From a checkpoint of a small mixture-of-experts model trained on Wikipedia.
Training: a variant of Muon for the experts, 1946M tokens, 9941 steps.
Below are experts of layer 3 (counted from 0) of a mixture-of-experts language model. Rows are named router (the router's row for the expert), up (a neuron's input weights, with its number) and show model dimensions 112-223. Each number is 128 + 32 x the weight over its row's rms, rounded and kept within 0 to 255. Numbers have three digits each.
After each expert's rows: a language model's description of what the expert responds to. This comes from a sample of Wikipedia text that the model never trained on.

# expert 4
router:122067104162133134146105114137168151112099093129122118101110135131183134175151078115121113142112135076129171107150170147155105101167115097104131082145177177132168098145067102111062110164134075121164151216176136188191135129108158134159148108181161128157134129121075079126201087109138064113152097124114074066161164123113102132121178128075
up0:124139109117150146094133130126120113174172140087069160075131144100096158130135070071133114075116125112085089128102092138165124158143126133118155114102147129191136169082165145121164122132145134157152138113128159059175112107124102090070190053070144145104160114084119128130143116154093112161111194101107197159071095154093112196120158103124
up1:123158113123130147039148138162154118082188134184154128129158116106092132082122139122122167122109138198122126195105126058129166130177139111157140116122119140145137146112165103149128166160150094110106122117085155063060132123160149140117136096105077194077118145112144096201088108140145124144164158100110132088161126138136136129141082098148
up2:136101103128099074087183067125055165126105174180098150144155140120127098061105104166122111129161150132062136127128095159135124159135173079102118142158099083078107168109171111098178046123123113107159140128120122067134171137119103149193107109115066097126183143151153179099041161156113122154133115115127115111067139140111099159067112125171
It responds to: First pieces of proper names and places, such as Lit in Litija, Sad in Saddam, Can in Canterbury, plus digits inside years and scores.

# expert 37
router:127078098150138129156095114130156158095082092126119134115119129127185125178156082115122117122124148079135167119157180160155091081160127094107117083141177179139164105151073095115069114161137071134171154210173128207192125135107158134162154120174166119158126129129081078124192091110130069117147094120103087066167151117124117142137165128070
up0:151147082109157139101116139171134132085072161153142135134088151105111157157092164097120051157111145128088142136120129181105103125099117075184119093141178128105052116107142121178162114119079147184104069149131138091128138145071116161111084139125131141180098153109110166121136106152120211104134099192130116152173160154092147119109165185132
up1:164165069061162135124071071144070093177132121134123101125145068127114195065169120085150184107065124130106108084155112166154151120103059101136145108072088197104143132082175154164151113084115123144165139143116071056102150098122143145166081153080068108100162159127124132025144172114151189076142114155171097157126182060118159033162096140120
up2:156105119084115186133123049094177075138176122053138175137124079058154146178142153119142140142102083140130167146160124089138118131111177149116170120121114159094109089110114098150188097134183188107129145109113159148101098153081111114150175094072105126122132158104145128158114100118101154195157102106114107072065083100184107152136069083155
It responds to: Opening parentheses, middle digits of years and amounts, and short name starts like Lu, Neil, Jane, Qi, in tables and biographies.

# expert 15
router:123076106147136127153089116132160161101096095130120110109127142148184117176157084113129117135119138078141180125163170137144097095159122101111117083144182174115164095152069093115067117152139069129171148204169131199188131139111145131169149124177176116147124115127075078126188089118134070113158086107103083058157162118114098137125162126072
up0:161153135143148126130118117093112170135107177147149110132132151161014130167076129184166146089096156124080118087118186141171131167068141174123136128119164089100089115134110095124129135102122138127134124123121108063101148124132140133144087106116111142109051095145101076079146132147144125148126107086094114114097064167141115110076132114150
up1:124152095080173088078107098141122125134123131161116162178117134130176095133088072086118110064164118143138101136138057100108135071101130138126176163129104112125128110154174060151141078152192112221142111187121143117139186091125142168118123123135128178160099112149132107172107153047109083187126150153150109122135123084205157148135144177163
up2:115150120146150159127120112156095136108118143160145155103110094086172134108095146120170138156183138177093131255165088102117141198059104155173125147105116042110102163158152121067133146082153125176120151068110108132084113094139136101067112183153123153162095108126114094144096135083104158171158086099141125117140089043116150145107095129114
It responds to: Plural nouns ending a phrase (soldiers, regions, villages, trains), plus digits in years and decimals and closing parentheses in tables.

# expert 38
router:108155084160105158135170085090120098146153092105092148201092120165154091112115118085149093121070102170108147119141091140142138180093150170129119167134155169115091131197113113144123144146123120139128137146173135128077135159184074152139182155089120167098069108141153080159077134143104099077112090114170143107142154131163155156126213177125
up0:064135144081104125088169150116125129136150106170123119086127117113147091149180103146156117150129135168134137140036133105109056165130169193067127176173017130162177127109120131104191170117147151117151167183148117190141104106153060145152142095104139166090097140095082137184097112106116146081128126171180089159138087167106154103178088161126
up1:140182110200158166066098103046125130155089158123147182130147115128149158068114121089118114126142148101119119158138108158069123143114135126173152077155081135159102115136184170156109200088084093098113038137174118149119108188192145134128126101096142104162142116129139092081099085119090079171094148088160084112160160124086066158159125153138
up2:134022105145130125107087092167162059082132134151121143131114148154097154133094192125128140165141160186199113124140124155128133135062127117086109102119133073159134137167130139176141131122172132146141142140110138107194138143155165184162119088192166112167172150164122141131106096138100112175132160076063053131154101145147141088141130151170
It responds to: Forms of be and have right after the subject (is, was, are, were, has, had), notably contracted 's after there, that, he.

# expert 62
router:123072086161127132155097109132166159098086099132120116104110137149186125175156073112114107130119141082128169116159164152155096097170123104100117076140180180121170094153074097107065106156141077130164143214180137184192137131108157138173150117173166122157126124113078076117198082113135071099147099117106079067162155138122124125141179132070
up0:149168093130141152117173156184159156118171155086146142135190118097158142099136183129172135094117102084120086160150129125136140169112127072090159118131064150128162133175115099127154105158140146122110067105121154025102145091152120154115140137134173136070070166140176130102098101069136133186101177144106158141111082110148108060171151146152
up1:126108118055148146144144166178124106166175121131163118162170183125113114170176102144113149176089216169124111120095202116122071101165160143217102151113120123087125099158108138117150114061076119131151120108129142109039100118114124134084098121165129132078132141127066159095084149108153127105104180111149164093100113115165142108087114140146
up2:126175160122089174125139139132154049113116127152135131131171133153146140124113128152088160063088139121140159140102112152142121164110123183147117145123116044114113193151142064118164127130117115127152084116104155118158185118118186120114111177092124130137174130127162159160174121179191175098196147114141172127091140103136118100090122105142
It responds to: Given names of characters and people in plots or tables (Peter, Sarah, Robert, Perry), plus digits in dates, counts and figures, and "by".

# expert 7
router:123066094162134130147083119123174160099100107126126123111120145137185131186154080110121122131114128081129172117154181139148098081156120097117116077141181172126153098162072089116065109151136076135170144207173132189189128132107160138157150113179171111138118129124077081134195091106134069108153100118101092073161151132121111139123172127076
up0:112095176077154135086101091154154090148090173138141118131119089125147132064104087136152188109112144150100165174170105154120066148138128133118128169131103102114106122113170111112157166181113143187160096068138175067098177114107115118136143119145109135155178098125116076115116121165140117163081151127078169135101062196134087119116059154152
up1:192155104126180121118113142083136089110167134139116164167194121093144141133095136106096090138066157170124161081149083175157101167104096138123140146152102075079104117131193134132144122185121136167116130135155173098122151155116081148146155157087105139142119121094082173155074093099108073179097066153098123171093089104137143197149132106186
up2:152121131112093105094067157138095058133111099093136087148122115169100111166114131106153132102137089157080138115100117122096184084063140166117123125176138082116101142052167130127148131155112096065122148122153134072155094178146124178175138127119150191104113096098174155140109126125139109121191103105159146125199141152103129113111132120132
It responds to: Year and time digits, en dashes in date ranges, "to" linking places or states, and opening syllables of names in track or roster tables.

# expert 26
router:111152154098136131099101179184146094128117155121115136083128139124132062077072069163131112080083102176131152137156144169054102097117103101117100115183127109110085130132158063128134164114166137180137129134132145080069131114075195100102129125119083116120143111102092129118179133135072165122107101182179120108117135175174114153141189089217
up0:173184103086099138101119178129132135137133146084155128093128136140140114141080119124164133150112103102098059160120132162122112132125097131097074108123142164139089114185097164121086091142141094101145091104148121153111126107120166129144171138125124115120113092087160114093120066102134104106121189177146173138112109075163097160130087089094
up1:127085170142069180139138174112087119132095156103117111129117115094128158142127187132142135142136147146091134151168122221076124098148107129143116191122161174126095087183157128078114056104124114120058117090149185135159095212138144093094117112117114082161139108150107129067135103115093172088125050090131128120077105113071152139133119146125
up2:127150105175161082117085128125145127071144132083127072131062095163111133175137168146153104161120162201165086135139124135142120140163146176175092112109164122113120116115078164190166137173110222152135084106151168102165129114104121159173158115065098108189092106155155147169127115120124196133127112115151089139105147117082109176157082098109
It responds to: Second parts or endings of place names, cities, states and Japanese prefectures (Los Angeles, New York, -ville, Gun-ma, Color-ado, Denver).

# expert 20
router:190118146127125139125054160115177111136158168135096106084121128081171115143115161073147189181102123152128127129169171133178102150102180134109096124074115151105190113052051111117139190154136107115187158180083135135079167112134062139120122112129110111132144159166139155152078108136113117104222103145132123098085096071138123113122113180103
up0:184077139090148094086106222104130074185172086117116123122086092098216129177089148104087163125103124049137164127128104144170089089120160127141090160145111124118094112125171160134143168151082108170047100080125178088077101108134108102116146143074136145176155175151056163129098102045128106117091137103160098104107108184091104161130062112119
up1:099135145155094188129111104096113145089116157216143094069119152110154134104090170157173129082144173048133185173188166155109152174162159119188185091189161133133120139150101048150142106061092109130055120101113133112180099121053163156107128142133119163100028121149119063101192117086124091159130131147168086103123104124110116150102120106115
up2:140125192174149104117122148113111185126116079109119092148138125112212150136199108084135164119186144178051136172114146057112167163074140146119154079151124078192101121138121130170162110140150115185113201107113110136137150151154112112058189135064146096173091135105130139149101118098156100141116148116082113125154081123141177144128166104133
It responds to: Plural endings on nouns and names (s, ers, ies, ians, ars, ities), as in sylph-s, Vamp-ires, fleck-s, versions.

# expert 61
router:117077090150132134149097105120166156099093094129129135114111130135182132178152085126120110134111141076130176119160169148146096091165125090115119076135179178120164106154070099116066110164140069138162146213177124190191125117119164138170147124179160115146121134116083079132193087105140068120150106114114086078165157124105114140130174127075
up0:137100128099157110100121128140193150132160107094131124115170104129108153142153140130127160087089123171152114077104094116124124117144079190081108082091080124141078168100159100162124174126141082185146168084115204106110137091082187091127110110130124155111182134103142078108101147123129208107157136109084157135146182110118143147118134135149
up1:078148159116052199122076075140113131038044176134118128105122080085065132174114169119127071143117138116111139152117067090108168162129088100176070145111146103086133110170215171132098132129163178114158108088135137106116161118156129185146124134068095122137076181101136119108142129118136120165170095191145087132084133153172154056128149125132
up2:142137144138177194112091114081161129151117128133115130153126140080145144160134123118141102107092122157109136121098088167135119152149150123107115154148122118101112098148156132122149132124114149098099146106101065079134179094083086139143124152099046119111128106069074125126132119164100126098145211112151134120174170155121141099129094141178
It responds to: The digit 1 beginning years or numbers, "the", "an" and similar articles, and given names such as Charles, Aaron, Edward.

# expert 60
router:131071105146134140152097112134166157104088094127123120101121132139184124166152085115129103141109137077131179112163155144150097088169113089125126074149182173129163102144074094107068112153149072129164145218165140193193120142105162126163151121183162121148118122107083082123187088117147071107142100109108087058167164129115106133122170129071
up0:034160124155159125117125106092121117080155104132114132135179107099123160149128155159146168131124132139120062128100062123139159147193132139128122115092148092148118135078110129110155100137137180090101173111116103110097139173115127093131136182112172160110145133090104139083143095108087169146111085119102119136091121167119101125076107152085
up1:119141087091100159101182136076116108129064133162126076147150110115133108152099134157158125115117156120151164119105098120141135128132127156172175124105112113106115158090150175153136130124106116055078166054143086077161130083064051148141096131128151088161173151105165141105140149078096148154110106118136102082183090149137111151097064135174
up2:128151169093126113121148094159140206109121119142151116071110120167089158127141154096096133117158133158114129135112155129125078152161134186162108132197118095095141082165146126089148118139186090128097144142121166082080128066097112181085110102075056147117149145161123169143077179178130150086120135121162163144167162149074085124100102109163
It responds to: Pipe separators, periods and digits in tables and lists, plus material and color words such as metal, blue, coal, plastic.

# expert 19
router:150168079125128121126119106073117162147085120121137156137135147130179108121106140124101149145119104123125149129084156067145127095143184144146095096146142179147130165138103151108100180115161088106086134164145139177164133087113171142088102169171072151158095136130127140154149147140088062111111139083178105088115136143123098104118151108128
up0:181133172061143117112101146098171131120166109160123120103081120116152127155137084090135127114170108100073158130155125141110185046096212043109147139175085118157056107134154221157083149118133132092065118121104103143110119140136152108116083091119140144159139111125095119152090070186097131129158069117119122183146128133138128091154088099151
up1:169109060122111152123094151151144104124127113067110064071114121080059102143110153095112156093134107151137141139152086139145169146106164130177161146134095115124133233132080108112092189108128178065125155132131104136127162096184142113092082141130128061141112135122170116109128150149157087127123114100138115072133130147067131151100091178182
up2:163116043113149099135153109106136153129123127070064132152135110134141150107152136107107124143113134168106132072142156125107191167154074119135122130103119177110098167079138158129194166054090221157077095079176099077098141077129143153104159127075144122145139103197092163167160160085123141149103113089098110112060069159151143117132095163113
It responds to: Pipes, periods, commas, line breaks, section markers and common function words like the, a, and, in tables and running prose.

# expert 27
router:123124096169139113137100113120098104108138148131129145156089115137117129174125133135128113110171149143116161074162125113131117075145140143118149126065111157112112097133095097106087116118123081109182181166120202160152104164141104097116080104184178122138117112075064079183151068141158083064094109090116113088177117119134137127125130116113
up0:127135111113129122077143099176129151130120219133122142201134120148108208094129075121125167124160102129070138107160086149158150151080103137110158141168119182200108176172197148091117165067142181150125150092060130097114150177157123138138103089118125138154170098074174095079086201122116094093157147103123145174102103157158135154154161108108
up1:136167088127152141096148096135168139160121093090066109083120134136099085126116092108114152107159133135159097188082147141141145126151165129101167155090117093119117100101191142142126138137115122092120083119085119107152151126164123147088083159122122169130085109148096150110148105174071085146125081135197116135149121094124160130054122103128
up2:133139155134121140140075148078097170171167081143163061109065101100142156138166128134140154122160195191103134163145112115147149096114150152086140144096132110107148176070112092145157095097153088150167091084114127080109148166061161140119050138123131127069104141133136114172136069112111185096123099138115135148143147191127085097149091152085
It responds to: Subject and possessive pronouns in biographical prose, such as he, she, it, his, her, its, often starting a sentence before was.

# expert 23
router:097112149141092122106138121103150103147132142147168081137157125120096071085143126138139125167111117177138096123103111160075113129084117150119154126085152063163120112132187088106243124167116176139143106102114128000064125165143095147137105164095086133114151150139164129087090127117133160135118107122091166169116101117142096094129098131157
up0:106171140125124147142142127066162094113154087130166078078104123111141134067063119146142129108069207092131097161093139139109129123170116122148130141086185177107154124077132125145110160137145168078106127145134115141140134114136149112153172058100161132125105161143126141197128159115069059098127205093177063093101145108125080187125113130133
up1:150150133096150138155081174031143160089170102114146113147142130105153105160132126145160124084081164100212103104158109154113109143098164116144171184058138211090118136166092095106152111112087122179110097115173089189133147073094113116065185111107108136114134133135118170186130124110102109120163108096129120138127140120111154111095124130174
up2:127129188088106091086103193131144067109088145125116118134167104140158089152123111125121134141137211126157096152090089106104127052164128126124116139093119154081132129196084104153152113117130118162100138116067129123089111136043113081102109145116150105116124098102129098114096134161127145194131095144154141145189120123130123108101114225126
It responds to: Sentence-final periods, often with paragraph breaks or after ) or ", plus table cell separators | and heading-closing ==.